config = dict(
    n_layer=8,
    d_model=160,
    n_experts=64,
    experts_per_token=8,
    d_expert=32,
    d_shared_expert=0,
    activation='swiglu',
    moe_layers=[2, 3, 4, 5, 6, 7],
    router_score='softmax',
    normalize_top_k=True,
    routed_scale=1.0,
    balance_loss=0.00487,
    balance_bias=False,
    router_bias=True,
    init_std_router=0.024,
    lr_router=0.0017,
    vocab_size=15579,
    norm='rmsnorm',
    norm_eps=1e-06,
    tie_embeddings='early',
    optimizer='muon',
    lr=0.0129,
    beta1=0.93,
    grad_clip=1.0,
    batch_tokens=131072,
    seq_len=1024,
    train_tokens=541900000,
    steps=4135,
    dataset='wikipedia_en',
)
Below are experts of layer 5 (counted from 0) of a mixture-of-experts language model. Rows are named router (the router's row for the expert), gate (a neuron's input weights, with its number), up (a neuron's input weights, with its number) and show model dimensions 0-159. Each number is 500 + 50 x the weight over its row's rms, rounded and kept within 0 to 999. Numbers have three digits each.
After each expert's rows: "mostly gets" lists some tokens that are sent to it at least half of the time. This comes from a sample of Wikipedia text that the model never trained on.

# expert 34
router:558558452509420526572521525507440557511537550552494431549556416491564449477507410475562477520569474485488536447577481522424535519571417522524569529529580477474426479564556495474560558394505516478442554532553546469498446535548484449530550503617386492528450393605503506597479428543458506498478546524457595533516611471464535547435508504509476552478530556500615595586529548463565432540486551490563457467533514534527441471490519537525515553486499495451519475540436501481607485479591543
gate0:422433473503449601522371515528478480404436497504435541524481497467490523524518535501487593609601487457545533476524496411451473526472506400468528469612504509428451522522480504658501464460570585474503494568435516516494528592524544452507489479436509484422507480469545502428458520454484518497498561481676561536465541439466492442522480530553505509506498480468599516532398509533561470532555537519549482469476479438457582504567461499460466387549567493543532523537561505493532465453598467
up0:475474448502548444535422542476629553479395463499468523557504543388481464477513423512547535521508597538515571549485468479481453453479463482519428467478528456583455595581472535601559497481441389441460493553446487495518477513450503477604535443516513510567409433535559517479461525482451454466491476498538573516553571480484472427494563484552480530430606467493505496536502393491552489582486525562506551507430507424457510540429492570492488494537484538535513358515529498505611491568562387
gate1:511542508527423569600488598496404432435540505544570581442548527448478526513499510437485520541581417540464459479452493536510456481434473581548486501520555451429464530549474422422484470464562469455485465595528489548486503410441548485578493446483557506509546528552473550554548487483540488571502591557523406494550523452471498464504468516600557447580348488491522511489440487555518547497548523546490532469472548476530504472443450402491461508522534504481408424577444412491582413451616484
up1:527514507498511499434462487523470383496495451508511526557504427464492525488463459551501442426553518474493577452476577536414516565463459487515513540395526632533452472509499429562438552456519559561492502402561600440539506478514544473504366526516429425546453472546517506459523573472526453447547486500449550530440518513442433568467514575519580507497524445441568528492501574583605552607370407487486593469485474508458538466479550464527435508500462511483554495494504531496604578461456422
mostly gets: " New", " United", " North", " Street", " South", " Red"

# expert 26
router:633481483508362438508508499429532521557535530380387434544502524452505479431462447584466426529495534618422536440458514449511498484574457518577488465509433525539478600542516532477492490526483463501468500556513547455530446479495456440509508457452556590498560516531525537500541437584501417473633438558522441412575557426451460492539493427510521474507525449548530604504447448535510473468453518439491463466479532508488465520406505415507489488542408432491544535474593492489480460429441474
gate0:651516460542507468572561426496517593425445468469456493525420477582501480461520541396509485501554498510502418515597530465520385598496452485515558523437483565435586565562535464478454442535469458508458532561550537521451485505520477507415486557444443458514514514462496574359499397452459489422439508514440523495472488429454512532534502483512454472540542386444471526440553518465413495534543531535524523436505464513408488583482528455437496460488505506443521385551401509478452523569511535
up0:481483446520474502589476493552555525453513483533474510544463486473471444549486368460518487519542489490441497470427547377536512430531494490547435539460360508461478517528499576470465502503548512528465531451476459430516479478470582525504534481591478539397417588458527502467566612497623486481535525502538497571531578464510542472488630532504525472444564456483505572568593500540585452557581516500515484518494430497470462456504450415471438406596483551553503447415576516549400546458495545
gate1:448495521459432493468460506433466503411491489548564433444550510428551449468423539488516474462632442440487476584549415512475537395517498546514508492433474540501489474489541527496523531632502489535465449497500547523414500431483569442491411529556483602484517454567514480491537586545552497552460475496501513556595556511468520517568372498392407481506514402544434443480479420459621484488532412532468576478547505455548519421445502565529521448479464535516564437498400544484463537534506471
up1:608462504542536618382455595509480372513476505473440543498469503532483486515464466612473510479421462521461490489444632540548524476543457502455546531469464504574481487463487463513408518465446577482427520484504407472601542507550515533532555476547455399504527492490516484478471600557463512529489466515540484493534418518485545490487586438449529496462592487475555539610467490537459475508500532447472482377514407526525582552544546460470515465531480413516485660537488566512518455538565533
mostly gets: " he", " has", " who", " have", " had", " they"

# expert 5
router:351523431414455521448517493469451517489491556428428488524481534609495529496476461590549544540417471452434457491492447453560562416488444488535480527497540572487574468485538617597429513525502484534471546503520450474588499528531517368500462459442481516468529583453476534492465498565541556492530471558552357482449551579536548505559538435488532483569520439447454463503424452439560551449444470461428527505497459572420487581522477475551445471613450520510568561492509487479559512493479541
gate0:403456534514465438451445571548520516486405528423467527523508474597503555541365496487485545588515509468488505526516495525560348532499452504481523682493531411549537481505518451530452502551533587505430543569515508513494499450509506503437531517488537462354545559454512457546519444478484552492517510515479490550464531538595503532457510471487598488500360513495473526561523514490522463482466502488488488440474422422549501504435431416429577445510444564518535501567444485457462567452605525
up0:476467546422457368453503551531461529518449501328540431540427488484507572438415526444458478456394527616463544539604513554525593484487488524536497521517529431476505477540542330485517550525503432473514465468486536506390452478512436504527506512541452536445551442506444490448544568513496464519525390444480464485497590529531464470511542469569499539423530474488551487452477541462583463504568479541545528558547495403521571460532477510431528550491506528562428390535525497518525553498533457
gate1:411553501500517641476547471484492485441482464515468508451496514498485489471562422477534486480550454480618409508482619472488448464565450563564481531451483513527523469429505464534594473449550565486443524618515590446466538546496505555472430453495542470499524484543508567406487527489530492482454587438522376530547490397446427399551498545520481532474434478510424537435519604549487500425582504492491496507438450524464459495520383515502514478574479552514507528424419508555482359498506521
up1:522470579466530560447578576550491468499411661493382524404451521428482529508394533508540435563451392453510515567544507510465550560513487493560547519477470529476448543458463429552524630515573475548543556506530535497567485480503476490469520494557493498572538560444497499444553459416549547483402440506570573441437479496547465525512457470450518447492488488485519576432554518531532522574493435513483486475407448574595497504492539526542509530491440538574553508626487552549553559452533510
mostly gets: " where", " into", " between", " with", " to", " about"

# expert 47
router:621480426535499549498632508509505523507537555537530483553449486503547479502539403508455520525439424544531575537529533575419456487488456503501517483497459372536520453598499521428499496326585445459501452569519479510505424467507524519478482507532526509499415386578538514522496484585547532551545432473467435510538508475519500470427510491531621502478454542513503431525465532506453413478468424567475388492466530621572469458518447477526487592512439472440437518557455428513549505485449483
gate0:478416493475491528502462459473526525385446479395496472497568489405398610470491542456423471545511487558464558580451483418569392540482449567491481468555521488514337518491461507476547558441536543509458501485494504500578515431468552513447585589480417452475488474548526579523479535525445495474510505490498465495523463504518478470475511523427527511386385500479529460504547528495561461501467378540566478549542516464568541579531464512520502519498477566478513536607462496369473472514546625
up0:540443398552468452526510520540568570390503502576406460474539456401506422480460524560564547477420510498561501492492453502532545528484459481499452536486444409501425499531631457491552584430510401547470400575509534457487506485470517482595564480556476519570494488542511473546589518567587396489521579476546550444487501449408500499468541566527492564513472579511428533507491518450489513555492442567594508519468588459460474523506371530538456473555536458472522475533554423563485455559480521
gate1:459591574530560537602503454496474367477521483575484573479570508443484538459429500505496417445576387529430492487429490470539472518446599541573515450469510490433495469506506525481487415508461475482487536497587483516474506613454428550551425454495507536578576466516447393472555570598561487540539517447578567467520568422496550481505466486547434461460543508496475497459489557562553471589575560509496414505508490556435475461549507500416509540466541528543408476548579420449472440475503488
up1:505494527473502525524574535551484466537431512422496552505514553527528544464446471502456482461454397548540452501523499598532586525487523484516541519478468546549475545471250513468487517437436517470516560497506499525597459455441543494485502541473493471478519546567537528498479571425467524500484500484443463561500441508479440451544429495422557553493540472477501590440574572520571535550504503597445534557414445543566602438507462409542508463541495438573428507532494478527617571470545599
mostly gets: " D", " B", " M", " T", " V", " University"

# expert 50
router:472581504529547491516479519493434493513511455547496543527595572493495579545523521464589541481504479490535447557484422452527507514439602560449534568486509514437448468454494499458433453405586567498435507538508470490601463521488600482465526504509380517503522565487541594458544477446461623509522484473497444543455479486642541441466597455466537467510458473547447567561515549539504546417464457599555601534499512589396452531551530575527529497496554575487514534507559549437570499521591482
gate0:484422514525507417505497436383492598456465539456484561547471472403497547533523478441484500564553438429444502558410479537480431528485594498450477498508519549508567535545482461571544522502447533559491592624414476492469539543485555631538552530557469393464407489418544545488417473513490533492532495404518559487426491508567518428452496561484491424462469516437492463531468514526511508455518593499475616457472541453464503527610494495440548517510451425500554473604460546437498464451449480
up0:493428438549470508581418524540512520451416485582531495539462582436448517563590481441437498481438562581546426487448505552624487543556465493466403577543461476411515498554547445521509471467525487548555480559563395527517541442512491545561538469518541572515493466524416540453483536501450508525516485534530548501526371397529414518497536554429577497531475568456448506546523435551430585475545539529414530542530457528449456462499474553442494599482422533413477385493561477514517510522504484
gate1:447601569554548582471518632476495458495477497491455500361420520447506489496476455467553366452601382544485365535465421478468510535519530623584545509517558522473457487508512581482574559468513523543486482579521531472473476477631485557446503474548571438572510532509440553481529440489504544498480541489518481491492400519518443441450431437508537506461548553509457536428484516489503557494561541421502501453451492527502468497454522574482549529520461605519467514509451476580481495500604489
up1:481535524414458581531552411504549520590459575546576539584542498526508484435483444534460482572449447512541456503521546530334532527465391495544430493560421573470495552489605462475552487458533473566493484544459435503485486481394535466501491598426486537529508539512502490466485421493526491547450462473490488516490507503512567452497490589468444517562525470508526429540506579570518557486458515576467496538490456561462476469509523389542422571462582463521459561509551566402610438556454600
mostly gets: " In", "In", " de", " during", " in", " through"

# expert 41
router:376500477442487456440541382509481506523522482542527578525514496475439434455516536447496545472523486542512519507540517425580493464475452439504499497548421578520600547404467502585451502546518523432450486490493411519595505621557517442426453515445482535573540582507516490519483375444551464470461429521469389422522532544625578453503512472476495520586476513471448450542410549511622578547466535499474542446522509477526549570502550494493446528523421502547488565453569557477528448534508525
gate0:507418487459481491499473545546591473504429584516437577477533548459510559474479522478629513517519427457526464495541394463408490503608437535474502564479448629423512453507519531582461535452417521439543627516541532514498509471574540515528485471444424446411532529560414464471536513453421458565473532438456555465489443557438461372510470476471448480461513484479504529555581564534568475525593470529510506482473527552583511519547438559498508442485453482536579490579537518462497469436559574
up0:494451414468495502559498515533439518427500602561573580483489461436411518499489541464534569454535464494546499588427487496508407459448456500548582537486518562507454562559594480482428523489488445496545520560504468505529544519511457529433582471500414406485452427518494488495644535474414484552473463355478504540522441527451351520490528477520441480471564534436471483537533437467491511465607526511484509501485451499528444517604448483586527543522560524539465417614493500524472588468553530
gate1:478484548502555488395545565521425467480517522534391530394423551469522539448518512548593435474616424474416396562504447476499483540590484538507484490387573516495493547536631491495486516523567527494512487508571521559466489531581514579479422516542487486507552500392446525463448445524508539483545544453536486435577411426549471412471466451461491450423466463417502481408404506477464468474520528508456560515420511505524465499486503546478598476459458584463522538501439579492505438469509435
up1:458560459463532549539484609557565426510458497496534537442529546509465542445438396473492404490536534550472394504566546516382521538392506491531554459485519567486448395516451404547545579464479468489451551474404549425487465563464487489430496524497483399531518555517498516495481479482394530517431529502427391492470499520479482416544527574525466389450453492503525528504529565585465533486454472433573461466469470483442548532485531472510612530451520508541485561515521415528416498448386504
mostly gets: " has", " have", " had", " been", " to", " into"

# expert 44
router:589520524503559541567546569514509515490465573559503536505469520506506452424505516496507547494558462512491537522463579431441499518566490460487516440526415439430432605561455539483445571427493457470469444508529460509532473410533543496415460522489445435489528393542488583463470462561423508507473466497536591543552517436483503531590565482574494487482419515514506480517552539545523422563446396559427424558410500560590357576530450478486519594571504481433505503479468552450421509486568423
gate0:489522478533523454498499510422495578444430452365517551525493495566482518441374514477484574538567483389497543509533449407418494468543500482478422496502482468451584505569540474510579481386548522520552520552423482414541521483474594462485523514475493510465493508527469530449495531550490440590504490491465462540456547482456448485462437474577440493452562535495459479564527537514531467513509500600487362516499418428511448539355478530534552470596461465520467575533506554450520547565611411
up0:542449480430468443557453511516523416529441422435461438469417465554550518606538475584481519387403554490565493520474529456548525544484520494504508410520349456447452471553434414427560543484469506497556386512485429454541398480452499490574520540506484502539466537435550547529520528497417440468519407492583483526440526461456449473497493521560483494461523499493554426476455529541598524526497521444585491527553481508439520569540579496463550489560491502540623418536584550492536445498542508
gate1:433503522467423534526463617475425470423489420551486567578471522515509505538531562478555554558603521410424541539377522406526469425557459487571562501551508508422497548482428513448557500418524461455423451520577479508476498539521462483480433480497486464545443479588466480438547545562467461581438456555626418571490577404425458477467496508520459518503484476530487510503496433571602530593517543477539441519458495480448524501510528449427546514549492555497537451588498495475599517556517486
up1:492542586489510551500525498454538466551452489529539488542440502452447498546493525483443493488558604559506519447423474534447639572437521549484553463382455525481441539453499432486466541492583405616505443408586484517488539485499558468519443608473453507455449508502547517456489514446457430492409500483490431497458610531489524522509442492440535520556481405561500550559521586563626478464472482423533527473545493538486433465431600454527579504534506423554430546486424429511466445471482493
mostly gets: " R", " E", " University", " V", " H", " W"